From a checkpoint of a small mixture-of-experts model trained on Wikipedia: 12 layers, a sigmoid router.
Below are experts of layer 6 (counted from 0) of a mixture-of-experts language model. Rows are named router (the router's row for the expert), gate (a neuron's input weights, with its number), up (a neuron's input weights, with its number), down (a neuron's output weights, with its number) and show model dimensions 128-191. Each number is 128 + 24 x the weight over its row's rms, rounded and kept within 0 to 255.
After each expert's rows: "mostly gets" lists some tokens that are sent to it at least half of the time; "raises" lists some tokens whose logits its average output raises strongly, later layers aside. This comes from a sample of Wikipedia text that the model never trained on.

# expert 4
router [130  89 135 161 118 139 113 138 150 170 191 131 122 135 147  99 145 177 121 121 148 151 115 123  96  93 132 109 160 131 117  89 145 121 116 132 148 143 123 173 143 134 124 123 108 120 141 160 131 119 159  88 105 124  73 116 114 179 117 111 148 123 154  92]
gate0 [149 120 127 120 100 168 148 141 150 180 157  93 131 131 127 102 129 139 157 138  96 157 109 112  83  88 142 151 155 132 101 100 156 143 153 102 128  82 103 141 155 112 129 158 117  88 113 163 101 138 135  96  80 129 156 147 119 132 158 104 104 127 119 138]
up0 [126 117 180 121 144 118 137 162  81  98 152 160 108 148 122 139 155 134 131 116 141 131 130 112 128 102 147 131 141 163 134  88 107 133 146 137 139 141 128 169 169 146 123  75 133 131 141 140 113 163 143 130 155 172 125 133  80 115  94 149 142 125 152 154]
down0 [117  95 141 117  90 179 120 102 131 134 115 144 139 154 118  75 132 154 107 129 104 115 159 140  98 115  88  87 145 170 131 139 153 114 139 113 126 157 129 172 116 110 157 131 107 121 129 135 104 119 138 102 103 162 129 150 116  97  92 104 139 104 111 127]
gate1 [156 139 130 153 119 137 150 140 147 132 131 109 133 151 144  97 140 119 148 104 109 130 165 122 122 134 120 149 122 107 118 131 140 170  87 118 139 156 164 125 153 127 123 133 105 142 109 160 153 104 157 140 131 144 110 136 135 117 114 182 137 130 123 102]
up1 [139  87 124 135  85 143 124 134 137 126 105 100 113 115 122 101 144 121 126 102 139  71 143 147  79  87 134 107 140 129 110 107 130 117 111  82 139 149 151 166  93 109  83 141 120 159 115 130 132 106 144 124 118 118 130 148 151 104 160 136 171 150 142 117]
down1 [ 96 138 140 149 189 154 104 161 130 166 138 135 127  99 136 131 171 104  93 145 139 130 141 130 142 136 129 165 140 112  91 146 137 110  94  72 114 114 126 123 144 136 118 170 125 162 107 154 153 112 136 140 116 112 141 148 149 130 131 105  98 124 122 150]
mostly gets: "ici", "ript", "cess", "duct", "roll", " gener"
raises: " of", ".", "ing", "on", "ion", "ed"

# expert 7
router [149 127 106 114 135 121 116  92  96 159 127 118 137 142 129  79 130 137 148 119 116 102  97 131 100 128 140 118 104 132 169 145 135 116 102 151 116 129 113 132 112 109 114  94 101 121 180 141 103 146 164 146  92 141  92 101 116 121 142 138 120  88 138 103]
gate0 [ 95  82 138 111 131 106 163 149 126 147 116 114 166  97 122  77 120 151 161 141 120  89 110 156 130 105 149 144 121 116 148 173 140  78 126 137 152 152 132 116 131 124 162  99 114  91 115 107  83 145 133 125  93 127 103 143 127 119 169 125 104 146  87 167]
up0 [114  89 101 128 143 126 132 105 114 140 158 131 118 126 146 127  99 190 160 133 127 128 126 101 103 105 160 178 152 116 150 169 117 143 110 124 123 109 113 150 168 123 142  50 110 113 176 136 117 186 119 120 122 108 114 197 125 179 143 153  75 122 102 121]
down0 [ 98 125 180 136  83  93 129 144 127 135 118 110 128 116 131 114 152 155  87 131 145 124 116 162  80 166 152 108 132 109 124 115 134 137 111 138  97  92 153 161 136 120 143 127 130  94  87 119 161 124 117 128  89 130 132  99 148 162  64 164 104 167 127 112]
gate1 [114 127 111 184 142 152 134 119 123 128 126 166 105 137 140 169 133 144 120 112 105 137 141 135  99 128 137 128 102 109 119 106 107  94  99 133  71 101  92 158 110 150 114 114 116 149 145 142  64 147 158 175 108 118 151 130  86 117 145 116  96 132 113 117]
up1 [141  80 136  58 122 132 130 109 173 105 107 116 125 117 131 146 136 103 133 133 162 110 137 173 115  99 110 172 127 113 164 140 129 113 107 116 160 110 148 146  99  80 132 135  79 156 103 104 137 140 145 118 117 148  93 112 155 125 116 109 133 151 135 127]
down1 [162 133 137 105 123 114 196 104 114 137 132 144 154 122  76 175 115 162 137 131 125 188 115 125 138 118 157 141  79 127 108 117 127 147 101 110 118 120  89 129 117 135 166 124 102 142  96 119 139 173 162  76 153 151 133 128 118 140  97 157 148 120 138 177]
mostly gets: "ician", "ists", "John", "craft", " Lin", "writer"
raises: "/", ",", ".", "-", " and", " of"

# expert 28
router [145 153 141 156 164 118 145 115 140 180 121 141 162 142 143 112 160 192 150 129 123 135 117 126 125 114 128 138 127 145 126 127 148 136 147 163 134 139 140 135 133 154 136 106  96 120 127 133 130 127 158 113 153 123  70 103 140 119 115 141 157 143 117 119]
gate0 [133 151 101 127 128  99 114 237 117 178 117  74 117 172 150 113 141 116 113 108 126  98 141 149 140  95 108 170 159 107 148 133 149 140 147 124 142 145 110 156 113 123  73 191 135 155 130 141 104 130 147  98 132 110 120 106 148 146 146 103  91 189 133 117]
up0 [165 124 130 151 145 118  73 122 106 144 155 169  95 111 162 141 127 154 166 115 125 101 159 163 101 120 118 127 149 136 136  73 126 100  85 125 130  78  80 100 142 112 137 138 187 114  91 108 157 132 137 118 141 130 130 114 156 138 126 158 129  82 137 124]
down0 [154 154 136 165 133 119 120 109 136 136  80 127 118 129 140 141 115 163 140 102 134 154 126 109 136 108 125 116 111 124 112 143  89 188 107 118 115 123 128 156 159 105  84 131  96 111 131 179 113 169 134 110 109 110 143 171 117 141 146 133 121 131 174 116]
gate1 [101 127 126 132 119 103 135 121 158 174 152 164 120 170 161 109  97 147 113 118 148  78 160 130 105 100 183 123 121 137 143 148  72 129 162 128  87 121 152 173 131 123 140 115 122 116 149 106 100  88 138 126 179 155 154 133 111 105 135 181 153 171 119 140]
up1 [178  99  94 136 101 112 108 117  98 102 108  93  98 131  71  90  99 113  93 121 125 130 139 112  97 141 162 145 146 117 123 112 164 148 112  80 142 113 133 146 166 129 118  79  99 100 161 164  97 158  83 117 175 127 117 136 130 104 109 139 110 121 124 122]
down1 [142 136 146 156 206 171 101 141 129 127 101 123 133 133 140 123 152  89 126  95 138  99 136 138 139 109 119 182 138 155  99 141 119  92 161  71 144 143 201 136 133 148 152 119 106 103 150  64 139 119 141 161 113 125 176 121 115 111 126 103 136 112 131 142]
mostly gets: "ept", "fect", "erv", "erve", "orp", "rib"
raises: "er", "ing", " of", "ment", "rib", "u"

# expert 19
router [121 135 128 140 119 142 129 136 134 203 153 121 160 131 117 120 126 162 185 152 163 166 137 137  93 120 162 130 126 136 152 103 128  98 135 144 172 185 122 161 125 127 118 178  94 153 126 148 122 147 162 108 121 140 162  73 138 132 141 152 125 136 133 121]
gate0 [145 145 122 161 135  91 154 158 117 132  89 117 133 130 157 162 117 142 105 155 125 147  82 154 119 141 136 136  92 124 109 134 131  99 131 146 137 113 135 102 147 110 106 132 129  94 129 135 164 130 115  82 135 108 122 124  95  82 191  85 148 118 116 173]
up0 [162 110 112 106 151 161  82 118 113 128 129 151 113 132  82 104 113 143 121 116 144 114 150 105 136  99 122 136 147 103 149  93 140 162 170  96 105 137 122 185 104 120 163 131 127 137 121 108 132 123 126 167 122 113 123 145 152 138  79 158 111 147 124 134]
down0 [146  87 102 139 151  93 152 146 129 107 110 102 143 117 127 131 137 106 133 160 113 133 119 149 123 102 104 104 127 150 103 141  87 151 121 130 154 125 119 135 151 129 112 113 142  96 128 151 131 108 104 107 121 150  85  94 113 124  97 146 157 103 122 140]
gate1 [110 112 110 127 146 136 121 112  92 124 116 163 132  77 140 164 129 145 120 146 132  94  85 137 136 156 140  93 104 184 141 146 124 120 120 103 130 104 148 134 124 144 147 132  86 118 109  96 134 102 116 126 138 165 129 111 125 146 112 170 128 181 157 122]
up1 [167 153 103 116 132 165 141 143 145 143  90 131 146 192 101  78 103 131  80 147 174 135 153 105 132 113 134 137 163  97 127 146 124 152 162 169 173 176 151 117 134 132 117 113 168 151 125 157 125 123 134 108 119 135 131 164 124 118 127  85 157 136 109 122]
down1 [116  97 160 144  90 131 128 103  88 109 159 113 102 145 136 104 133 148 108 125 102 164  89 130 134  99 154 127 143  96  97  89 133  92 137 137 105 126 118 125 160  79 126 162 116 108 144  92 149 130  93 170 125 126 128  99 146 108  76 172  86 175 158 125]
mostly gets: " 18", " 10", " 0", " 9", " 6", " 20"
raises: "-", ".", "\n", " and", ",", " as"

# expert 40
router [179 116 139 178 128 156 158  97 146 139 137  97 148 119 114  94 131 142 160 152 106 121 102 129 114 114 134 104 147 167 134 121 119  86 110 110 145 160 131 104 130 135  92 116  98 126 189 146 128 148 108 107 150 151  66  93  96 116  93 151 150  90 124 117]
gate0 [130 166 130  76 117 109 121 131 113 132  93 106 158 147 121 130 105 114 134 186  94 133 118 123 106 137 184 129 123  92 132 150 133 135 140 113 105  93 150 108 108 145 162 135 142 114 108 120 141  80 153 105 137 149 170 163 113 124  89 131 114  66 116 114]
up0 [141  99 171 124 103 129 132 151 124 102 118 104 138 109 144 115 138 139 148 111 118 130 155 140 117 150 154 132 107  95 118 179 144 156 120 131 100 150 134 103 113 154 114 159 159 121 102 104 121 114 100 132 133 136 135 154 138 129 124 124 127 130 108 104]
down0 [109  94  93  87 168 170 192 131 158 121 137 129 140  82 109 131 153 144 116 125 136 142 154 118 140 124 108 183 166 144 146 126 116 125 173 132 132 141  80 139 114  98 146 126 122 138 133 135 168 113 163 121 138 118 101 101 145 110 154 114 115 106 126 141]
gate1 [103  83 131 161 139  81 154 137 133 122 150  90  96 154 103 120 134 140 115  99 103 119 122 117  96 126 109  66 131 138 151 124 150 155 103 116 143  93 160 178 134 143 125 118  76  96 166  91 131 154 107 157 123  88 127 107 151 128 131  97 143 127 130  84]
up1 [123 161 127 112 107 124 165 136 122  97 127  88 159 132 143 105 159 106 145 137 118 132 111 130  66 140  96  91 100 113 143 138  96 141 138  77 143 154  85 148  66 100 135 110  87 107  96 142 119 122 125 131 148 115 148  90 165 170 120 132 156 160  65 110]
down1 [137 108 179 114 120 130 117 154 118 102 128 148 179 134 134 134 148 144 113 161 148 154 103 152 123 113 147 141 108 133 159 156 133 181 142 124 145 155  90 124 126  94 164 141 124 146 127 137 130 115 126 101 125 156 110 148 118 155 114 112 105  99 101 130]
mostly gets: "=", " =", "\n\n", "The", " Website", "<"
raises: "=", "\n\n", "D", "\n", "Pri", "."

# expert 43
router [155  81  97 140 173 124 148 135 181 132 140 109 124 115 115 168 126 120 177 141 124 148 164  98 132  85 164 138 102 144 146 137 109  91 130 120 156 148 143 130  91 144 118 155  87 123 113 111 112 120 192 140 104 146 147 121 133 134 119 122 116 132 105  89]
gate0 [128 105 116  94 118 119  99 104 107 171  95 135 131 142 150 157 132 117 144 102 120 123 140 119 110 125  94  84  75  61 133 107 149 137 154 107 143 102 150 117 168 108 106 130 155 113 152 117 150  88 181 155 112 124 182  85 121 139 108 129 116 144 128 124]
up0 [141 141 178 101  99 128 155  94 170 111 147  96 125 130  84 141 126 130 176 139 140 101 127 104 161 180  93 119 150 109 163 144 108 142 143  98  99 126 137 138 148  99 105 127 104 159  89 100  82 116 136 116 182 131 115 146 110  85  98 132 123  97  65 170]
down0 [144 130 126  87 102 134 135 110 125 112 119 162 164 134 124 130 139 112 127 161 139  98 123 101  84 110 112 107 122  98 120  98 133 104  70 122 132 178  98 135 173 115 146 125 110 146 114 136 137 139 140 103 112 141 147 109 139 131 156 145 190 136  75 175]
gate1 [112 123 118 144 140 170 151 138  90 149 133 129  88 112 122 171 131 141 162 123 121 111 188 139 120 135 164 171 121 155 144 130  81 134 109 161 114 154 164 108 126 129  93  95 135 114 147 106 143 136 147 135 133 100 111 114 116 151 124 137 131  92 145 122]
up1 [152  95 112 158 163 148 153 121  99 106 166 143  96 127 126 111  98 153 154 149 130 114 142 135 146  90 118 156 137 150 140 116 117 160 101 127 142 157 130 117  97 109 139 150 110 123 134 109 132  82 124 152 114  93 130 125 154 106 144 114 123 136 136 118]
down1 [128 160 150 102 164 194 128 149  96 133 147 143 139 128 122  88 106 130 104  99 129 139 178 115  97 154 118 109 141 119 131 123 138 106 160 135 145  72 161 127 184 134 131  96 117 151 140 117 137 187 133 118  86 125 159 144 111 113 129 150 154 140 122 135]
mostly gets: " years", " life", "ical", " century", " social", "Personal"
raises: " and", "ly", ","

# expert 12
router [167 108 127 160 174 140  94 126 101 115 165  94 120 145 141 100  94 117 151 146 176 106  98 111 127 139 121  91 141 155 108 104 103 144 150 158  99 157 170 136 141 122 118 140 117 144 129 132 110 121 152  99 113 146 158  72 138 147 116 124 139 124 135 143]
gate0 [133 123 129 129 132  96 141 118 113 197 124 143 174 146 154 132 135 111 110  93  71 135  97 131 152  95 156 132 135 152  93 125 137 119 115  90 190 116  83 151 118 122 138 142 165 137 120 137 141  84 115 112 134 127 139 132 122  87 135 171  96 122 135 151]
up0 [127 133 139 114 129 130  94 122 112 107 131 125 167 116 114 138 143 132 127 177 113 116 133 167 109  88 152 119 153 133 109 135 102 123 124 109 121 159 158 214 101 175 154 135 132 157 147 157 130 114 115 136  90 151 169  59 119 126 153 116 138 139 129 120]
down0 [189 125  88 141 148 150 109 145 111 114 130  79 124 131  90 127 146 149 157 146 143 165 119 120 147 145 128 139 109 148 133 137 110 121 147 121 110 118 172 135  58 159 105 129 178 161 163 140 152 143 102 144 154 110 126 122  85 144 154 163 121 124 122 111]
gate1 [134 129 116 146 112 142 100 131 111 140 108  95 124 127 121 124 110 119 141 154  76  78 164 113 150 104  95 115  72 128 116 174 172 118 166 110 123 131  82 123 119 149 150 152 111 107 117 135  73 136 174 147 132 171 141  94  93 119 118 125 140 158 136  96]
up1 [111 133 155 119 144 129  98 127 153 120  98 132 100 110 131 125 145  98 142 150 112 157  75 158 146 126 136 142  97 156 135 116 147  74  94 125 137 116 165 165 160 186  74 111 107 159 120 169 113 120 131 130 179 141 129 115 118 158 100 142 125 122 118 148]
down1 [104 127  78 134  98 153 118 125 151 163 113 138 111 108 114 129 154 162 100 126 144 111 101 156 163  86 111 162 161 118 142 106 151 113  79 123 163 169 106 141 146 131 143  97 135  90  94 103 130 180 141 120 170 184 115 132 111  95 124 141 152 150 122 127]
mostly gets: " father", " His", " cho", " singer", " Lil", " wrote"
raises: " of", " that", " out"

# expert 15
router [130 117 129 167 155 128 101 129  92 153 113 150 140 119  77 118 156 119 131 158 101 132 131 130 127 162 173 176 144 111 144  93 145 120 122 137 137 163 160 123  82 149 105 182  95 157 126 139  91 135 116 115 110 132 124 116 148 121 114 153 142 125 127 107]
gate0 [126 108 115 125 145 127 122 132 120 129 135 127 151 128  96 134 135 170 101 107 127 141 137 152  97 170 106 169 134 122 100  83  81 153 100  87 126 156 135 114 111 109 116 149 126 125 102 106 143 114 117 142 111 158 129 164 122 145 126 179 133 150 137 125]
up0 [113 129 157 126 130 108 108 116 117 148 136  94  90 172 114 146 128 122 136  98 148 149 115 141 117 101 120  92 124 141 135 155 146 110 135 127 154 101 119 102 114 120 108 115 127 142 120 144 139 186 126 152 198 125 150 160 144 119 132 133 122 116 114 137]
down0 [ 93 144 112 144 136 151 119 167 125 118 115 101 115  79 137 132  90 116  87 147 127 102 118 128 112 141 170  93 126 107 154 119 115 100  97 127 149 178 139 135 135 131 108  90 112 132 120 139 122 160  89 159 174 144 118 114 146 132 112 105 131 135 141 153]
gate1 [162 132 105 144 129 123 116 121 114 114 154 137 137 123 110  89 130 140 139 143 153 130 110  84  87 126 177 118 176 122 133 118 145 158 126 134 137 131 139 125 151 122 116 164 109 148 121 124 158 159 138 167 153  72 160 162  92 147  95 118  99 160 183 134]
up1 [122 142 117  96 126 119 110 139 139 125 125 113 134 103 158 129 126 115 173 134 101 127 118 119 133 127 145 173  86 113 137 113 145  84 126 175 124  97 131 159 119 121 137 132 165 130 126 105 108 159 150  88 141 135 132 177 123 127 126 137  56  77 110 128]
down1 [131 117 123 141 161 124 124 126 131 142 163  69 122 133 138 128 141 169 181 130 123 123 127 113 123 148 164 162 126 137  88 147 146 125 135 141 111  89 126 147 110 128 113 111 149  95 156  56  90 116 130 115 142 164  92 117 140 192 142 134 163 100 134 123]
mostly gets: " Russian", " Iraq", " Arab", " Soviet", " government", " Communist"
raises: "/", " end", "-", ","

# expert 8
router [146 136 103 154 152 131 127  89  92 152  93  95 126 175 106 133  89 144 184 107 178  93 140 115 154 135 163 120 110 107 116 142 136 104 136 102 118 163 112 146 127 149 122  97 117 118 103  99 126 143 107 122 124 182 119 143  81 149 132 117 120  88 133 122]
gate0 [131 133 122 142 155 106 134  92 123  81  64 170 111 168 120 142 101 169 152 132 105 133 127  98 173 144 111 121 147  99 157 135 129 110 112 152  98 141 111 119 139 100 115 152 133 103 158 187 130 128  88  87 158 127 170 127 122 112 105 155 151 146 120 126]
up0 [115 135 133 127 148 161 120 120 163 175 161  94 112  61 151 117 135 119  76 120 127 152 130 148 129  94 162 101 156 144 103 102 147 149 164 133 115 108 123 165 122  95 129 119 136 133  98 109 135 162 126 176 104  92  95  93 131  80 108 148 154 133 124 136]
down0 [167 117 101 124 102  98 174 118 132 153  64 113 137 145 129 134 114  83 119 104 163 136 142 136 140 116  90 123 116 131 147 128 129 140 141 133 135 100 152 125 115 182  50 104 153 105 121 148 151 145 140 155 118 114 142 113 139 169 111 140 202 106 139 143]
gate1 [131 161 112 111 163 105 126 109  96 123 155  71 130 152 130 102 111 143  77 125 144 129 123 131  83 116 110 174 168 131 112 114 138  85 156 103 107 106 103 130 110 121 130 108 132 111 132 167 116 153 164 138 103 143  92 145 181 101 173  91 111 107 121 120]
up1 [161 130 137 131 126 110 135 118 119 114 121 119 125 167 163 152 138 112  98 111 135 104 145 137 131 130 104 173 125 121 124  92 105  91 185 121 116  94 107 150  97 138 149 100 131 151 130 136 117 163 156 133  99 134 113 144 163 103 117 119 114 109 136 162]
down1 [100 135 142  75 105  97 104 119 120 105 142 112 157 119 118 116  98 160 147 104 151  85 129  92  89 133  89 157 127 186 132 115 128 120 130 104  99 107 119 150 135 131 136 139 111 104  86 104 119  94 139 170  98 127 141 106 180 113  92  79 109 128 102 112]
mostly gets: "al", "based", "inary", " medalist", " same", "ical"
raises: "-", " da", "\n"

# expert 61
router [124 115 140 114 128 153 124 149 123 136 153  92 155 124 157 157 142 134 198 128 143 145 159 139 131 100 182 110 139 141 145 121 101  97 102 122 167 169 144 157  98 172 128 136 103 131 170 147 117 136 143 119 128 159 133 110 116 125 139 186 113 110 126  90]
gate0 [141 137  86 135 109  97 143 157 106  99 119 144 108  96 168 116  91 131 135 167 126 100 155 134 145 122 164 146 149 104 142 168 136 141 117 129 134 187 102 158  71 144 112 133 150 161  92 194 121  99  92 119  91 130 101 167 140 140 150 193 136 121 106 153]
up0 [123 118 157 114 147 139 124  74  94 143  97 114 122 141 135 133 139 129 110 156 125 155 187 202 120 129 123  90 137 168 130 101 146 123  96 131 152 154 134 164 117 116 108  93 148 119 167 106 139 147 149  99 115 119  85 143  85 121 151 123 115 110  90 156]
down0 [120 104 129 160  92 114 123 122 154 108 115 142 158 131 131 111 177 111  96 150 105 124 132 145 129 118 114 119  94 149  92 121 145 135  93 110 127 117 101  93 121 105 127 107 142  57 139  94 119 130  96 148 110 131 143 154 181 117 118  97 105 102  93 199]
gate1 [138 121 107 138 172 155 105 194  93 161 170 113  93 112 157 163 133 125 157 124 129 145 130 122 110 100 145 145 171 117 132 145  97  96  81 179 155 126 120 119 127 125 154  92 134 133 138 140 115 106 125 142 149 101 136 117 159 154 185 123 126 120 130 151]
up1 [107  87  97  91 162 132 122 115 127 100  87 146 154  79 122  93 117 141 132 137  94 124 135 142 125 116 142 116 135 156 122  79  87 136  89 122 138 103 113 126 112 128 169 134 104 151 193 170 125 105 129 142 128 166 142 105  92 161  89 120  93 117  69 118]
down1 [121 140 124 117 140 150 170 158  97 132 165 131 146 139 145  98 113 138 150 123 110 124 120 119 124 103 157 123 154 123 102  90  90 120  86 122 121 118  91 127 131 122  87 108 153 178 144 158 124  89 117 143 104 151 116 133 114 113  79  80 157 140 133 146]
mostly gets: " ±", "%", "000", " million", " −", " GS"
raises: ".", "/", ";", "\n", " |", " of"

# expert 45
router [183 119 157 127 136  91 113 145  94 205 121 154 157 168 109 113 141 170 127 133 123 112 120 137 109  96 143 134 178 128 109 125 135  95  85 131 150 166 106 104 131 129 155 154 107 144  96 114 100 131 169 114 133  96 111 104 131 135  83 124 113 132 136 115]
gate0 [157 134 115 124 110  68 125 113 102 143 118 122 140 147 116 124 134 150 125 109 100 161  90 146 114 162 128 100 130 176 181 129  91 170 129 110 120 164 137 147 137 113 123 138 105 125 123 105 173 149  85 126 142 132 151 129 145 127 136  98 129 119 112 149]
up0 [ 96 144 142 107 107 112 118 115 102 124 146 145 178 126 112 110 136 132 147 149 114 134  81 136 113 103 119 121 106 161 125 103 116 146 118  96 152 141 145  87  76 129 113 112 151 167  83 101 145 127  99  82 134 163 111  89 136 105 132 128 127 134 144 145]
down0 [121 161  94 105  95 118 121 122  80 107 117 142 142 133 118 137 125  99 109 138  98 139 131 123  97 143 168 146 126 134 145 117 128 165  99 114  84 163 112 121 120 144 129 125 140 104  87 147 123 142 152 120  95 114 130 140 151 163 102 146 120 121  88 173]
gate1 [144  89 159  58 153 106 122 141 142 124  95 119 117 142 140 115  93 115 140 118 141 160 142  90 113 155 128 114 140 116 177 102 123 110 101 127 152 162 110 113 114 134 176 126 113 160 181 141 146 108 140 184 122 129 145 113 118 170 115  92 149 125  72  88]
up1 [115 152 139 141 156 155 122 140 124 100 124 101 100 118 117 134 145 139 117 162 158  91 123  96 155  97 102  74 129 204 179 105 153 135  74 129 146  81 114 125 140  91 131 147 135 118 116 165 126 137 147 102 139 116 135 119 130 181 103 135 159 117 135 123]
down1 [121 149 105 135 151 140  89 121 141 115 126 142 150 128 128 128 130 133 102 149 152 140 102 126 128 104 110  96 135 129 162 143 120  97 125 132 129 108 102 111 134 162 121 168 115 125 116 151 168 149 150 145 133 167 127 102  80 125 122 146 153 104 127  90]
mostly gets: "erve", "La", "olution", "orp", "spec", "emble"
raises: "s", ".", ":", ";", " with", " to"

# expert 0
router [177  79 133 153 194 123 121 122 110 128 127 113 144 150 131 144 124 163 131 113 157 124 133 151  91 154 154 137 139 139 116 130 101 156 132 151  94 150 140 111 143 148 155 103 114 150 115 151 142 137 132  93 107 225 126  95 121  95 122 130 118 128 129 117]
gate0 [158  87  95 173 125 110 110 131 124 137 127 108 125  97 159 111 160 184 121 120 118 138 154 127 110 191 137 108 183 156 147 128 169 168 102 174 138 134 126 140 140 125 154 166 111 113 109 114 153 104 157 132  88  91 129 106 147 155 117  57 105 148 157 124]
up0 [155  99 127 192 142 107 149 145 126 111 138 154 117  93 124  91 167 150 150 104 129  99 167 145  86 103 112 132 122 140 153 120 169 130 139 129 144 110 120 139 142 134 170 134 139 147 105 127 154 121 125 142 103 109  92  98 154 151 130  76 138 143 160  85]
down0 [153 147 130 167 142 134 104 155 130 122 140 149 111 138 114  99 105 102 137  45  85  97 139 125 134 172 123 172 107 120 108 119 160 112 116 144 150 112 151 123 168 111 150 153  76 133 130 117  91 121 166 164 149 103 114 119 104 168 113  93 133 162 104 132]
gate1 [144 114 156 132 134 167 165 147 118 108 105 114 105 113 104 156  94 152 153 133 193 113 137 162  97 115 100 144 133 147 144 118 122 129 132 179 160 143 146 133 151 109 118 114 119 123 154 107 156 144 167 195 122 175 162 140 128  96 120  92 133 129 137 117]
up1 [ 97 140 115 102 151 127 139 111 127 169 117 146 129 117 145 138 123 130  99 129 100 167 103 125 133 140 140 131 107  76 134 143 163 149 120 125 120 117 132 121 176 122 134 144 138 162 113 112 167 107 120 158 157 173  91 115 138 174  99 141 125 111 146 112]
down1 [165 144 178  87  70 106 125  95 130 141 113 113 161 164 113 132 129 141 141 148 114 121 139 148 115 102 155 169 162 117 159 134 150 127 150 124 127 114 136 143 129 128 157 124  74 101 120 120  72 148 161 110 100 129 133 170 108 122 122 116 126 129 123 131]
mostly gets: " known", " called", " used", " including", " built", " found"
raises: " the", ",", "."

# expert 41
router [142 104 158 168 143 128 104 112  95 137 117 161 116 175 160 125  91 156 144 115 114 113 123 138 108 123 146 153 154 126 130 138 136 125 136 127 148 168 121 150 123 173 127 146  73 147 170 111  81 100 158 134 115 132 132 118 130 109 153 177 108 108 151 112]
gate0 [119 147 160 117 115 152 110  90 111 158 134 153 102 152 126 141 127 126 151 121 122 129 120 121  97  99 113 124 148 105 110 123 158 133 184  92 167 157 103 130 154 162 129 124 124 138 132 132 127  83  94 137 117 132 160 143 119 102 146 133 123 113 126 152]
up0 [128 106 126 145 166 143 135 182 115 113  98 115 109 125 154 109 154  95  98 163 106 130 183 185 161 128 167 130 147 119 135 132 149 163 177 134 169 178 160 167 113 108 120 144 140 113 155 117 139 124 144 131 157  85 157 138 120 131 107 107 138 156 102  96]
down0 [ 90 114 150 140 140 113  94 122 125  99 151 116 104 150 121 152 109 159 122 131 136 150 165 184 127 129  66 144  65 104 127 121 146 172  96 142 121 161 110 125 112 131 122 111 179  90 108 163 111 140 122 127 105 101 141 136 128 114 174 151 123 122 145 152]
gate1 [117  72 118 154 138 126 103  53 136 135 150 188 130 100 104 165 100 126 141 145 109 165 168 140 147 136 137 146 202 152 126 104 161 147 135  98 110 137 129 142 123 129 131 116  96 161 136 124 128 165 153  68 119 145 126 119 135 136 142 147 171 117  93 123]
up1 [125 143 109 151 123 102 160 193 138 153 117 117 139 156 103 130 182 108 124  84 128 119  79  98 144 134 153 115 143 101 142 135 132 104 152 168 166  92 150 114 137 143 119 184 133 135 143 155 102  63 131 150 142 171 139 102 161 143 117 136  91 140 138 160]
down1 [154 138 100 129 151 122 134 108  86 166 162 135 154 135 135 103 110 115 155  85 139 135 154 139 149 138 118  89  71 131 109 128 128 163 136 110 128 113 124 158 121 126 134 153 140 123 153 160 104 176 106 139 111 131 114 110 122 139 108 152 128 130 135 153]
mostly gets: " same", " brother", " wife", " own", " father", " latter"
raises: ",", " &", " and", " |", "/", ";"

# expert 5
router [121 129 100 159 156 156 120 139 108 133 144 114 166 145 115 142  98 153 132  87 125 167 130 145 126 134 114 121 121 124 176 100 132  99 126 152 123 149 105 146 115 123  93 148 104 169 131 133 101 121 168 138 147 100 109 126 157 112  99 134 107  94 148  83]
gate0 [148  80 136 137 112  72 150  98 107 149 170  96 168 144 138 122 135 162 136  96  97 178 156  84 134 167 183 146 141 169 144 126 129 134 103 136 138 124 132  99 111  96 126 167  82 114 134 175 124 112  96  99 169 111 104 150 137 115 135 123 172 145 101 122]
up0 [ 88 125 126 132 145 136 138 191 123 143  57 174 137 126 121 135  81 150 132 121 172 122 110 158  97 145 144  91  89 118  97 112 128 116 138 111 131 115  74 131 149 160  99 103 117 130 136 152 151 149 150 142  82 104 128 109 118 152 132 150 121 135 133 140]
down0 [131 125 100 128 155 112 150 126 143 158 152 106 114  76  88 135  80 146 128 133 101 147 128 155 132 137 113 131 158 150  91 123 154 130  90 146  74 153 130 136 143 168 139 133 136  94 174 147 103  95 140 117 154 107 114 103 124 130 164 171 192 148 106  75]
gate1 [120 113 146 101 123 124 163 122 116 126 155 130 158 164 141 141 150  98 135 184 119 141 101 130 118 120 141 129 123 133 102 137 155 139 168 138 118 103 164 141 107 147 128 139 137 123 128 156 151  98 136  97 114 127  92 126 128 120 137 128 145 107 139  74]
up1 [107 116 118 115 152 113 116 142 125 130 139  90 128 127 126  90 151  86 138 141  95 135  92  98 140 136 118 113 118 170 110 152 128 151 127 152 110  82 152 102 132 136 100 132 132 116 107 114 185 109 182 139 103 110 113 133 144 160 213 164 115 155 166  94]
down1 [124 145  97 150 128 140 142 115  94 133 117 105 130 104 142 198 129 105 137 116 143 143 135 120 115  90 143 180 113 142 136 112 148 123 144 146 114 103  79 139 110 138 135 135 119  91 129 104 158  91 196 102 151 172 137 104 141 106 126 116  86 118 137 109]
mostly gets: " to", " would", " will", " To", " about", "To"
raises: " the", " be", " have"